From a checkpoint of a small mixture-of-experts model trained on Wikipedia.
Size: 14 layers, width 256.
Experts: 32 experts in each of 13 layers, 448 SwiGLU neurons an expert, 1 pick a token, a softmax router.
Below are experts of layer 2 (counted from 0) of a mixture-of-experts language model. Rows are named router (the router's row for the expert), gate (a neuron's input weights, with its number), up (a neuron's input weights, with its number), down (a neuron's output weights, with its number) and show model dimensions 0-127. Each number is 200 + 20 x the weight over its row's rms, rounded and kept within 0 to 999.
After each expert's rows: a language model's description of what the expert responds to; "gets" lists some tokens that make up at least twice as much of what it gets as of all text. This comes from a sample of Wikipedia text that the model never trained on. Tokens count by the router's weight.

# expert 8
router,180,171,213,210,219,201,179,249,214,200,185,210,198,184,226,216,200,166,170,225,176,208,238,203,164,202,202,168,224,193,170,172,151,176,199,212,175,200,214,180,212,185,194,204,221,180,211,147,181,206,173,219,185,207,205,246,217,209,192,204,208,178,185,221,227,201,214,213,203,182,222,199,185,224,227,210,196,238,199,197,173,170,217,209,198,205,194,232,188,207,196,243,152,224,225,192,174,215,198,156,240,206,206,204,235,201,185,209,211,175,189,178,193,202,216,196,204,204,211,205,201,216,212,227,187,217,208,213
gate0,233,199,176,202,175,186,222,189,158,174,198,200,195,194,212,169,187,196,216,202,204,229,215,161,201,155,187,187,187,198,217,200,175,203,208,209,195,181,207,220,195,220,204,207,184,210,187,180,183,230,205,184,222,197,151,188,205,220,192,171,209,178,223,239,198,210,194,172,172,161,168,217,187,208,216,186,213,217,217,201,191,204,194,207,212,180,219,228,226,172,204,206,202,186,182,235,206,221,216,187,168,201,173,230,200,184,221,203,185,167,222,169,217,185,196,184,212,234,199,188,202,182,219,203,217,206,178,188
up0,265,185,195,183,205,190,201,208,178,187,203,190,227,204,210,178,170,179,221,216,225,236,226,201,205,156,184,174,191,222,201,217,167,193,216,215,213,176,216,231,177,192,218,198,220,218,194,229,185,178,194,156,209,209,176,216,194,209,229,184,206,189,207,202,199,213,189,158,182,158,198,213,199,190,203,160,237,204,184,220,183,201,189,210,221,205,224,196,201,217,197,213,174,202,191,213,179,230,193,182,209,237,190,218,210,195,172,198,188,190,205,168,256,194,198,189,205,222,213,188,188,210,204,204,190,209,188,209
down0,167,158,217,199,205,201,196,210,200,205,196,197,242,170,236,202,208,160,205,216,189,194,210,210,165,217,179,167,190,175,191,193,197,192,189,173,196,194,191,224,174,169,185,214,201,184,176,185,210,179,172,213,214,203,169,205,190,199,200,193,194,183,220,222,207,208,196,216,188,206,167,197,195,157,184,180,193,197,229,179,210,203,224,211,188,188,181,205,193,234,225,225,194,217,198,215,186,205,190,205,216,229,166,192,200,196,181,197,215,175,216,236,204,210,268,181,177,203,207,223,187,182,200,191,211,214,251,225
gate1,190,210,196,206,174,206,205,172,181,186,195,183,171,215,208,182,194,216,258,166,175,190,198,190,187,166,157,189,199,187,207,213,229,171,192,174,197,178,194,213,201,250,238,196,167,193,233,200,179,219,231,224,191,196,256,174,230,200,187,166,194,192,199,199,209,205,222,220,218,203,191,179,187,198,190,222,222,180,195,193,213,188,198,161,195,188,195,178,203,234,211,189,228,176,234,202,221,199,185,204,160,184,207,208,234,187,147,220,247,227,178,165,194,187,209,229,217,204,165,193,189,238,174,211,191,193,213,218
up1,209,196,190,232,225,179,177,198,202,205,212,210,197,195,198,193,223,173,185,183,199,211,205,167,206,222,195,198,192,196,185,238,196,247,212,189,183,226,208,175,201,234,200,197,194,178,204,205,178,200,220,196,221,169,207,162,193,224,212,206,220,227,205,186,163,207,229,214,215,192,189,192,197,184,227,237,220,190,191,210,210,159,218,226,195,206,201,194,176,183,193,167,191,222,231,226,204,214,192,195,181,218,166,213,173,201,229,175,163,189,220,202,160,223,179,200,236,172,194,169,232,180,205,189,183,195,190,172
down1,208,207,184,215,202,235,197,190,199,192,200,228,202,203,200,229,198,207,195,195,191,200,218,212,162,197,233,215,139,201,171,182,178,195,167,204,176,187,235,210,205,196,190,184,199,190,191,187,237,186,208,149,207,192,205,220,206,219,208,204,212,198,201,186,220,200,188,196,157,171,233,191,204,180,216,152,164,212,205,206,215,171,203,229,181,225,200,195,212,195,199,219,208,202,192,214,191,234,215,167,216,186,223,207,182,157,213,192,238,200,216,233,212,209,185,206,201,184,179,217,204,188,217,209,150,199,236,187
What it handles: Opening parentheses and brackets after dates or entries, as in "(aged 72)" and "(1882)", plus spaces and table pipes in lists.
gets: " (", " ", "es", ")", "\n\n", " ["

# expert 11
router,233,218,248,222,222,191,204,235,194,188,195,202,233,183,201,203,175,204,214,171,215,174,188,232,204,211,176,184,199,183,183,201,174,189,226,208,204,193,189,191,239,218,204,202,221,202,220,183,193,173,181,200,210,204,238,235,200,233,212,217,205,164,194,195,234,205,250,181,187,217,223,222,209,199,166,202,146,194,217,198,179,189,208,216,219,196,220,217,163,198,178,223,184,205,191,193,188,208,197,186,225,217,180,172,175,230,204,189,180,198,194,203,201,212,217,201,182,170,228,211,175,209,180,203,200,225,247,225
gate0,202,231,147,181,169,228,181,174,212,185,210,191,172,223,176,208,201,212,201,211,177,215,169,171,213,185,207,198,197,201,205,172,198,216,204,198,197,211,203,216,196,207,219,177,159,201,174,226,211,220,207,212,198,217,153,180,161,184,165,162,186,192,221,229,178,172,186,204,191,182,195,186,206,186,240,235,202,220,187,206,225,214,198,175,188,187,186,172,232,201,197,203,206,195,197,209,186,175,215,217,157,162,217,206,206,196,218,232,196,185,195,213,190,197,163,196,209,208,195,200,231,175,202,191,223,183,198,201
up0,204,173,200,202,203,189,208,169,163,201,209,217,191,178,221,189,236,189,191,193,198,202,230,184,188,198,199,208,199,188,217,205,233,229,194,170,183,215,206,223,186,223,180,212,208,207,240,221,223,160,199,208,203,173,169,215,205,218,230,208,187,211,192,179,201,204,202,229,178,161,234,200,199,183,140,206,182,191,192,197,193,221,203,209,182,201,188,210,227,210,236,161,175,236,185,221,193,211,214,186,185,171,207,248,179,202,197,194,230,177,207,227,170,196,215,205,208,229,210,208,216,201,211,132,191,202,189,216
down0,198,192,186,177,176,198,212,216,214,196,199,213,194,220,173,223,209,200,215,201,214,231,202,195,199,191,179,189,165,158,224,222,203,175,170,218,214,194,186,242,211,175,170,192,167,203,204,212,189,201,210,192,212,201,166,195,208,198,153,202,171,190,191,198,220,206,248,193,203,191,200,195,210,227,229,216,181,204,194,194,168,227,206,217,197,186,192,183,194,188,159,231,211,213,174,209,233,219,207,198,190,188,196,176,207,207,204,204,193,153,195,164,213,202,238,157,217,195,202,167,203,194,169,193,201,218,198,148
gate1,191,195,155,216,201,150,179,173,163,235,204,199,197,214,205,230,202,160,210,186,207,225,210,155,195,192,211,222,219,196,203,193,192,231,202,161,187,206,226,194,200,160,175,207,173,228,180,230,218,230,181,189,190,204,181,170,183,184,194,198,208,195,247,185,202,172,186,225,181,144,187,191,222,189,232,207,206,234,175,178,235,171,217,172,155,209,214,194,223,164,197,176,231,165,195,215,179,177,213,196,179,190,210,229,213,192,190,206,228,211,182,207,186,171,237,204,176,209,235,207,211,237,221,190,201,228,184,147
up1,170,183,180,214,219,185,227,176,186,196,180,199,204,183,233,216,204,204,172,180,189,221,196,195,197,216,194,193,229,216,184,203,198,201,187,197,256,209,195,203,221,204,182,187,176,230,194,197,214,213,192,226,222,168,193,204,198,203,220,214,198,195,226,221,206,168,247,231,188,204,200,188,219,229,194,206,238,215,179,178,227,171,227,242,193,191,193,229,215,201,177,212,189,190,213,162,202,227,196,200,184,200,212,178,196,196,173,184,208,190,213,196,212,212,205,209,182,203,240,173,211,202,193,192,220,193,200,192
down1,221,226,236,200,194,180,198,198,202,181,218,203,214,234,190,219,206,221,217,229,197,200,179,210,211,212,183,202,198,202,216,199,211,207,206,193,201,180,176,214,188,210,192,206,202,166,200,241,200,159,190,240,205,203,225,178,231,221,180,181,183,229,213,172,223,164,208,182,219,182,223,235,213,180,186,194,204,235,235,228,173,177,211,204,179,210,205,224,168,243,179,232,184,188,230,215,171,184,176,202,195,196,182,185,180,199,208,181,210,216,192,182,206,212,208,192,205,200,204,263,184,200,187,197,184,199,164,196
What it handles: Table cell pipes and year starts in tables, plus capitalized name onsets like Bre, Bol, Cal, Bro, and word pieces like claim.
gets: " |", "20", "===", " t", "B", " o"

# expert 4
router,233,220,249,224,218,194,206,237,196,188,195,199,231,184,200,202,178,204,215,169,212,174,189,232,205,211,177,185,198,184,180,201,170,192,226,208,204,192,189,188,238,219,205,203,220,200,220,182,191,173,181,196,212,206,236,237,201,229,210,221,206,163,194,192,230,210,248,181,187,217,225,220,212,200,162,202,146,193,214,199,177,187,205,215,216,196,221,216,164,198,178,224,186,206,192,195,185,208,199,184,225,216,178,173,175,232,207,192,183,199,197,202,200,215,216,203,183,170,228,210,175,205,181,203,201,227,244,224
gate0,167,199,162,187,206,161,204,185,187,194,219,217,164,189,201,218,192,163,172,207,211,163,181,156,186,200,207,195,208,211,228,193,188,196,183,228,227,217,193,208,202,154,191,204,206,241,185,195,187,225,212,185,172,210,208,188,205,152,191,216,190,214,161,227,195,234,218,226,222,191,188,189,198,194,195,223,199,195,211,204,196,218,165,207,205,223,190,198,202,219,213,188,214,174,196,181,166,179,196,209,200,165,184,164,215,196,201,176,158,215,191,204,211,164,212,202,189,210,208,183,202,218,204,182,215,199,155,184
up0,144,213,168,214,215,210,171,183,209,201,201,199,175,222,193,233,160,232,189,228,192,163,201,195,204,218,222,170,184,181,242,218,161,163,186,217,192,212,187,168,198,197,173,224,207,236,209,177,189,226,198,190,189,179,198,201,178,209,204,216,211,164,202,226,204,233,233,193,207,204,180,231,244,175,206,207,199,215,242,215,196,202,161,196,205,199,223,203,195,192,203,182,213,183,182,190,192,185,208,172,188,195,185,189,192,218,245,167,195,196,186,186,239,236,197,194,176,187,181,205,175,191,179,203,218,158,179,225
down0,209,247,221,208,213,218,191,226,210,221,199,184,221,228,227,152,179,224,199,203,216,202,214,194,186,195,214,203,195,199,197,212,170,163,215,186,207,209,210,206,192,199,169,172,201,209,195,160,195,219,227,190,199,184,180,188,204,182,217,219,188,231,223,201,197,157,195,182,163,169,221,198,211,203,207,177,180,192,190,212,213,216,200,173,189,192,229,212,216,210,210,225,184,203,218,207,249,204,177,207,224,194,212,203,197,193,181,170,187,187,196,203,198,207,213,193,210,226,185,197,208,185,185,208,208,255,187,203
gate1,195,235,170,198,183,207,191,178,206,201,193,201,175,199,184,213,228,184,181,210,207,204,187,163,210,185,224,209,193,210,210,206,208,191,209,200,215,203,205,204,146,215,206,196,171,208,185,200,194,220,216,208,212,195,181,183,196,182,219,186,195,176,191,210,158,200,159,213,223,201,156,204,188,179,238,233,205,208,199,180,218,196,203,204,214,224,212,192,239,206,206,193,224,174,188,224,177,210,198,219,169,175,206,226,238,199,223,235,177,195,212,197,187,191,206,234,227,182,189,235,216,182,214,202,214,171,195,162
up1,177,182,200,191,201,211,185,201,207,189,185,177,196,167,199,195,178,161,215,196,205,210,176,169,228,228,211,185,206,180,215,236,223,185,230,212,189,204,207,176,224,202,221,162,220,203,214,197,160,166,214,217,193,224,207,175,176,194,188,202,176,241,211,219,184,201,195,165,177,189,239,205,175,245,246,220,196,212,196,197,192,201,195,216,210,188,194,208,220,162,187,219,226,208,221,214,218,246,206,194,209,176,182,183,219,182,200,180,214,181,155,218,214,216,229,182,201,201,173,203,202,187,211,242,185,206,220,213
down1,202,192,228,205,206,232,228,236,225,231,204,232,216,201,206,187,230,192,179,201,185,211,195,183,191,214,200,207,183,178,201,179,183,178,211,202,206,201,216,229,217,214,223,199,208,233,227,191,190,180,195,207,242,186,215,173,193,200,219,192,246,240,230,216,180,193,180,200,200,223,229,222,217,228,196,199,198,217,200,192,219,185,237,199,212,221,217,217,176,180,178,191,216,208,194,252,213,216,214,195,145,185,213,176,184,210,218,212,209,135,227,163,170,241,190,192,200,210,215,177,208,221,228,222,201,219,176,206
What it handles: Digits inside decimals and figures, dashes in numeric ranges or formulas, and sentence-final periods or breaks, such as 30.7, 2,250–5, 360.
gets: ".", " m", "==", "14", "7", "–"

# expert 7
router,145,168,187,208,191,184,205,219,225,187,199,191,200,184,184,217,208,179,188,220,194,217,170,168,203,204,183,188,200,197,190,180,185,241,227,215,160,205,192,170,213,209,236,185,178,207,228,215,166,200,229,241,159,221,181,176,215,171,170,224,225,206,187,198,171,184,218,203,190,224,195,241,157,197,247,195,182,177,198,223,232,210,198,174,194,182,200,203,196,207,216,192,199,204,175,206,212,177,213,228,207,221,232,201,220,193,211,209,210,192,207,197,227,184,226,215,201,170,204,181,227,204,190,191,177,159,187,187
gate0,202,203,178,230,194,176,240,198,227,180,193,193,205,205,216,148,200,214,162,207,236,210,189,211,162,201,217,259,237,185,218,226,190,186,220,186,242,240,199,202,212,170,181,171,202,205,207,257,186,203,208,185,220,222,192,214,205,194,227,208,154,217,179,184,194,207,165,180,222,186,183,214,203,229,222,207,199,195,180,195,185,211,210,174,181,193,227,201,196,221,198,205,182,220,184,226,200,218,204,193,242,195,210,207,189,216,215,194,158,217,196,197,225,194,214,172,169,206,196,211,223,150,237,211,204,203,147,194
up0,183,188,157,203,198,211,226,216,212,202,199,196,216,173,169,174,200,213,195,215,238,181,184,199,182,228,205,215,217,194,204,213,162,197,228,207,211,232,184,183,190,182,206,194,199,208,218,249,166,208,211,209,230,220,193,200,205,183,208,213,159,189,195,153,177,196,182,184,234,190,179,212,195,213,192,186,207,177,205,187,215,229,216,172,174,202,194,213,197,238,207,205,189,241,196,219,218,198,200,203,214,224,212,215,200,214,221,186,205,191,184,221,206,197,213,176,149,188,172,213,233,196,268,237,195,202,212,167
down0,204,177,194,191,215,195,179,203,217,181,198,222,226,210,189,193,189,193,222,194,212,178,201,236,193,215,198,194,196,175,205,190,204,201,205,236,174,203,213,172,218,212,208,198,170,192,197,201,212,203,227,215,238,181,181,191,183,178,190,223,166,193,210,172,170,203,231,184,207,180,243,194,189,206,210,191,227,217,209,200,204,174,162,236,183,221,191,213,167,224,184,229,180,208,225,209,202,188,211,221,158,206,154,155,189,196,224,189,204,170,163,205,175,208,192,179,176,162,207,214,189,217,197,222,219,234,167,195
gate1,222,220,225,234,222,184,202,207,211,215,146,203,209,194,178,208,213,207,207,195,199,176,241,195,199,199,196,171,221,152,200,174,206,185,184,204,187,198,190,255,219,210,179,232,205,172,186,214,220,210,199,162,186,184,241,217,214,199,200,211,207,233,144,186,195,198,180,260,184,193,197,192,209,209,167,169,205,211,190,201,185,212,179,191,221,204,214,199,192,206,185,233,208,199,208,174,190,176,200,212,212,200,194,234,209,185,208,197,248,209,193,167,181,211,199,183,205,215,229,223,198,228,203,177,209,219,232,193
up1,192,193,169,226,201,167,208,213,169,223,243,185,180,247,221,203,195,203,201,189,210,226,202,224,144,202,212,257,210,233,232,234,199,191,201,195,201,203,214,185,163,174,211,186,188,251,202,173,186,204,181,220,179,199,196,206,223,209,216,170,193,201,236,234,219,216,184,169,218,193,209,182,167,205,215,228,229,190,194,173,199,201,220,197,206,214,248,205,222,208,203,174,184,190,217,216,180,247,222,171,209,183,220,172,169,204,182,204,180,177,173,194,180,187,179,221,183,210,186,171,210,202,177,193,214,211,168,208
down1,162,224,186,198,187,176,189,192,240,186,202,178,204,220,179,225,223,184,209,211,179,188,185,147,178,252,187,234,192,216,198,221,197,164,169,194,209,206,251,217,149,197,202,199,210,222,183,214,193,206,221,226,192,211,184,205,179,207,207,196,221,177,190,195,206,205,196,186,198,224,193,186,166,184,197,204,230,218,195,225,222,204,212,192,192,198,229,193,184,167,201,230,168,193,195,198,211,177,184,179,224,224,196,215,205,189,214,224,198,190,211,219,200,186,202,213,175,181,178,213,215,214,204,218,96,199,212,234
What it handles: Articles and possessive determiners starting a noun phrase, mostly "the" after prepositions, also The, his, its, their, 's.
gets: " the", " The", "'s", " his", "The", " a"

# expert 30
router,232,219,247,223,220,194,207,235,195,191,195,202,234,184,203,202,175,204,212,171,215,174,189,231,206,211,176,184,198,184,185,200,173,191,228,209,204,193,188,189,237,218,204,204,219,201,219,182,192,172,182,200,213,207,237,238,198,233,215,219,206,164,194,193,233,209,249,180,187,216,226,221,212,200,164,203,146,193,216,201,177,186,205,217,217,196,220,216,164,199,178,224,183,202,193,193,186,209,201,186,226,217,177,169,176,232,207,189,179,199,193,203,202,212,216,203,182,170,227,212,174,208,178,201,200,225,247,223
gate0,203,202,155,185,201,227,198,169,205,220,201,194,203,179,196,187,222,209,184,213,197,196,206,193,199,179,221,208,214,205,181,190,205,211,157,195,247,218,199,209,153,206,190,187,173,195,174,192,170,224,187,197,210,196,218,205,189,198,183,203,183,190,207,200,201,173,196,198,226,193,189,187,228,209,195,181,198,176,214,217,205,211,187,188,195,202,168,192,251,202,221,179,209,186,189,187,173,175,203,194,163,205,168,206,231,136,173,222,192,215,205,228,207,165,199,222,187,207,216,200,186,167,194,192,227,203,192,186
up0,227,188,205,187,187,231,174,203,215,193,231,205,209,207,187,183,149,188,207,218,205,180,211,198,200,173,200,172,217,204,212,219,200,165,207,185,198,192,165,174,190,190,184,195,191,165,235,215,180,207,176,169,221,247,197,213,225,180,174,185,184,211,178,189,216,178,184,211,196,195,198,204,247,208,182,209,210,197,198,200,204,191,187,219,186,202,158,218,192,162,210,200,179,188,216,210,251,187,203,215,186,209,179,207,231,182,176,210,176,202,218,205,171,198,251,209,194,226,224,219,196,206,185,181,191,182,222,215
down0,230,254,201,187,180,205,214,177,197,195,221,187,196,168,179,195,212,161,216,206,210,214,241,202,189,216,205,220,215,210,219,213,237,197,187,192,179,211,190,219,194,218,196,180,209,167,208,229,189,211,225,180,198,177,222,252,208,189,209,142,225,185,182,179,199,218,219,200,242,214,190,195,179,197,162,219,190,187,168,220,193,154,222,219,194,172,201,167,206,213,219,147,194,209,194,200,216,202,192,216,222,208,183,166,183,210,185,155,190,203,195,232,202,175,232,219,216,227,230,182,217,225,166,191,205,201,223,225
gate1,177,201,148,195,157,195,201,153,198,196,197,195,184,214,192,200,225,164,202,197,192,205,207,178,216,183,224,208,226,192,195,187,207,215,157,208,196,180,219,206,165,216,203,219,210,215,186,222,195,206,201,182,206,179,178,187,177,207,180,209,207,226,194,201,152,199,197,196,193,175,190,174,213,197,216,203,174,223,195,234,236,230,191,204,182,222,170,195,204,199,192,158,204,197,204,200,194,219,197,202,193,192,212,222,227,179,175,241,223,200,218,187,184,195,208,207,227,199,212,198,190,175,172,219,223,190,165,185
up1,206,246,183,204,220,207,148,210,190,202,238,233,211,200,197,226,220,222,220,209,194,188,177,208,223,209,196,199,200,218,204,194,176,184,208,183,202,248,238,199,176,192,225,185,191,177,169,225,222,164,236,190,209,225,188,172,203,157,238,159,221,143,212,196,201,199,184,225,226,189,211,182,191,168,195,216,181,206,166,173,165,189,197,194,179,184,180,156,220,225,209,199,218,191,197,183,199,178,208,191,202,212,191,197,186,199,232,204,212,191,145,215,152,208,206,213,153,203,204,222,204,240,194,219,215,205,185,194
down1,202,203,175,175,239,201,197,234,182,201,192,228,229,165,212,195,208,186,185,213,208,181,177,193,194,176,211,228,199,171,189,216,176,204,191,185,202,151,174,215,231,155,188,222,208,202,180,213,243,193,217,219,218,239,173,200,187,186,205,185,199,188,166,230,211,212,220,191,193,252,218,185,199,201,186,234,215,205,222,209,214,214,212,227,179,211,209,201,190,189,209,214,170,185,190,197,220,176,188,235,225,230,198,191,214,178,222,200,189,165,198,193,208,212,209,184,209,172,221,177,197,216,204,243,180,209,202,196
What it handles: Spaces before numbers in vote and stats table cells, ISBN hyphens, quotation marks and first letters of common words.
gets: " \"", " E", "\n", " f", " |\n", " w"

# expert 21
router,236,220,247,223,221,193,205,235,197,189,195,200,233,183,202,201,177,204,215,172,217,172,188,231,204,210,176,183,197,184,185,204,172,189,224,208,201,194,190,188,238,220,205,204,219,203,219,182,194,173,181,197,210,206,237,237,201,233,214,216,206,161,194,192,233,206,251,180,187,219,226,221,212,199,165,203,147,194,216,199,176,186,207,215,217,198,221,217,162,195,178,224,184,203,193,195,184,209,198,187,229,216,179,171,176,230,206,190,180,199,193,202,201,211,215,203,185,168,226,212,174,209,183,202,200,224,245,223
gate0,186,211,175,171,183,204,233,181,187,186,229,214,174,227,237,206,206,186,201,218,213,217,228,180,205,175,229,165,245,197,222,181,174,222,197,216,217,195,227,207,209,231,218,189,177,214,221,193,190,211,194,195,208,186,182,173,204,195,185,219,194,223,200,200,147,171,184,213,189,166,192,180,183,172,227,186,191,168,178,195,226,214,192,197,173,193,211,203,218,187,200,192,210,176,197,204,179,187,182,199,215,181,160,204,213,163,234,236,221,203,243,217,206,180,170,204,189,194,198,161,205,176,230,207,233,209,190,194
up0,229,208,176,189,209,219,225,176,189,216,189,171,186,206,208,189,204,204,208,185,191,246,210,204,193,183,197,182,199,205,233,212,190,181,218,228,183,199,222,215,193,177,209,170,194,191,205,204,220,172,202,236,238,193,198,218,226,190,190,243,177,226,185,212,173,225,220,178,199,181,206,207,174,222,226,217,180,185,154,201,180,204,170,172,214,179,166,199,148,181,191,212,203,203,204,176,187,189,200,212,195,173,179,190,214,202,184,211,233,181,205,172,146,191,198,200,190,213,169,185,202,228,191,237,197,155,221,183
down0,203,206,215,203,182,192,206,169,203,223,212,216,201,196,207,211,211,228,237,212,185,200,215,186,182,206,244,208,173,192,196,200,204,183,216,202,232,180,207,202,208,212,222,181,212,196,191,195,194,175,179,190,222,218,207,208,222,176,239,213,194,177,172,193,203,169,212,224,187,185,196,175,234,201,219,195,219,227,234,206,200,201,214,221,200,215,194,246,196,213,201,185,199,192,174,228,218,191,185,212,188,182,200,179,156,201,185,204,212,218,209,237,181,233,176,239,206,205,216,198,208,183,223,211,197,181,189,222
gate1,169,217,157,185,200,198,207,189,198,203,192,214,175,208,212,205,209,230,211,190,178,220,188,183,189,175,219,181,235,179,211,191,209,213,225,205,208,233,196,200,218,191,191,194,185,221,167,199,190,235,189,186,199,174,159,190,189,158,179,199,189,206,186,191,189,217,210,224,211,181,215,205,181,235,208,204,216,223,235,199,208,183,176,195,218,208,228,206,210,197,180,171,241,190,163,226,189,206,203,208,190,161,169,224,200,168,193,207,189,192,200,212,190,197,189,201,211,211,194,203,201,177,208,154,218,219,175,162
up1,170,206,198,215,211,201,148,197,216,207,173,161,193,193,203,246,185,208,213,179,176,221,216,215,230,187,219,189,193,235,221,244,237,166,220,205,200,211,209,185,215,179,220,196,186,213,182,184,212,165,186,152,206,173,204,243,190,183,188,200,192,250,177,151,207,219,193,229,189,213,218,213,213,188,193,213,196,228,201,219,190,186,178,208,219,196,212,235,176,202,172,180,188,210,192,210,205,182,212,202,186,168,203,152,204,219,203,186,202,170,213,193,183,226,195,231,199,222,176,170,233,196,204,182,194,242,217,168
down1,202,229,205,179,241,191,200,189,193,185,219,197,212,192,177,205,197,170,211,234,225,218,237,183,206,192,179,200,210,191,178,204,229,216,203,234,203,219,186,189,246,202,184,190,180,198,221,170,158,213,216,197,193,218,214,210,232,192,200,212,186,203,207,192,187,181,218,203,162,210,204,206,167,169,204,217,201,188,177,224,226,197,200,217,176,179,186,213,218,180,216,228,176,201,230,211,184,180,217,231,200,217,155,196,233,192,206,197,201,188,204,199,183,211,226,197,172,216,185,214,190,186,227,178,189,225,203,158
What it handles: En dashes in scores and page ranges, line breaks and table row starts, and year or name starts in filmography rows.
gets: "\n", "–", " |\n", ")\n", ".\n", " M"

# expert 14
router,221,174,175,169,184,229,166,187,205,195,176,232,182,182,190,232,213,199,166,197,220,184,224,222,182,215,168,205,178,208,217,206,226,195,209,169,231,243,189,208,215,199,185,208,194,198,190,199,180,201,180,189,224,218,210,204,192,201,216,211,178,182,185,178,178,196,198,210,183,215,199,193,207,218,209,173,224,208,200,189,201,185,172,226,177,216,189,198,235,219,183,175,217,173,169,219,202,173,217,230,202,214,179,183,199,187,179,197,183,198,190,198,187,198,224,200,187,193,194,160,196,130,180,224,189,185,210,175
gate0,226,216,217,189,207,223,241,206,197,217,229,211,192,200,208,191,203,213,207,205,202,197,196,187,217,242,177,201,187,221,189,174,174,198,199,203,212,230,179,203,149,224,168,225,186,193,216,251,182,186,152,217,196,197,196,209,214,206,203,210,200,210,194,213,204,197,222,182,229,222,207,233,211,210,205,217,212,204,222,195,206,222,196,173,206,215,228,214,216,193,222,227,234,160,168,198,182,205,192,248,202,205,171,185,194,203,236,204,194,179,183,192,182,201,261,212,139,181,182,208,195,185,182,216,210,197,187,205
up0,221,202,209,218,192,204,223,188,190,188,208,165,190,194,192,225,168,193,198,186,154,178,195,212,186,170,182,225,215,200,175,195,228,204,196,151,191,209,201,186,197,217,215,163,197,214,184,217,203,194,195,217,191,223,187,179,167,176,191,186,210,155,199,187,210,199,210,169,191,206,199,230,220,203,191,188,178,183,226,215,202,211,168,185,208,185,191,220,180,184,198,240,195,174,172,197,157,203,225,200,207,216,190,198,222,158,171,210,210,244,201,186,194,203,191,196,203,178,189,248,200,218,167,187,183,185,203,218
down0,220,184,191,198,199,213,216,196,211,153,192,188,188,173,198,201,166,176,173,205,203,214,192,217,215,168,209,169,217,187,183,216,219,207,181,213,209,198,201,194,197,205,208,183,193,216,208,207,215,204,185,204,199,202,202,199,199,219,165,206,204,192,203,181,229,219,252,172,182,200,228,220,181,194,188,195,164,231,187,202,247,194,206,247,200,227,175,160,240,169,243,208,184,180,172,203,137,193,186,201,200,182,192,203,190,201,209,206,173,216,217,163,185,182,199,179,225,164,206,205,225,216,214,159,168,186,168,171
gate1,178,224,207,198,213,192,164,211,191,228,229,221,215,213,189,186,221,208,158,197,205,204,223,201,214,212,214,223,198,213,175,186,156,209,209,169,225,206,198,242,206,224,214,220,160,242,207,196,199,222,203,223,197,192,203,177,214,200,165,188,231,209,175,196,194,171,188,220,222,198,173,213,184,183,191,189,167,204,189,140,214,215,204,212,195,197,258,190,227,176,202,210,207,202,235,208,163,172,177,168,177,171,202,204,169,200,171,216,199,188,175,207,194,186,188,231,170,209,203,237,193,196,195,222,186,177,169,201
up1,203,216,224,172,227,186,189,206,203,140,221,195,191,212,193,175,195,191,178,169,180,212,176,200,196,157,183,218,184,199,168,204,190,203,203,179,202,208,237,232,181,205,213,228,192,203,187,185,188,239,213,165,181,173,231,200,168,213,184,213,198,201,187,185,182,190,218,207,172,201,168,223,183,242,249,219,178,228,214,199,179,203,221,215,218,211,193,229,195,181,222,215,162,182,193,176,166,191,197,204,198,247,214,179,220,182,202,205,177,184,183,189,205,213,184,229,193,234,195,168,178,210,202,200,212,241,168,187
down1,187,212,200,202,181,193,214,177,163,176,225,198,226,208,210,211,184,186,143,210,192,199,182,219,222,166,224,200,227,151,247,184,211,174,209,205,226,204,204,205,192,170,229,212,192,207,190,170,218,209,201,166,172,211,231,198,188,201,181,183,193,189,173,213,204,163,183,204,168,212,184,246,206,174,174,168,184,199,197,214,217,179,229,201,200,176,222,188,208,193,176,220,185,180,203,210,200,154,204,187,211,239,190,176,198,198,221,189,170,193,203,199,188,194,215,206,188,199,205,204,232,221,173,186,220,210,189,165
What it handles: Word pieces inside words after an initial piece, such as ed in sedating and educated, ind in window and hinder, sp in newspaper.
gets: "ed", "ro", "d", "ind", "o", "ad"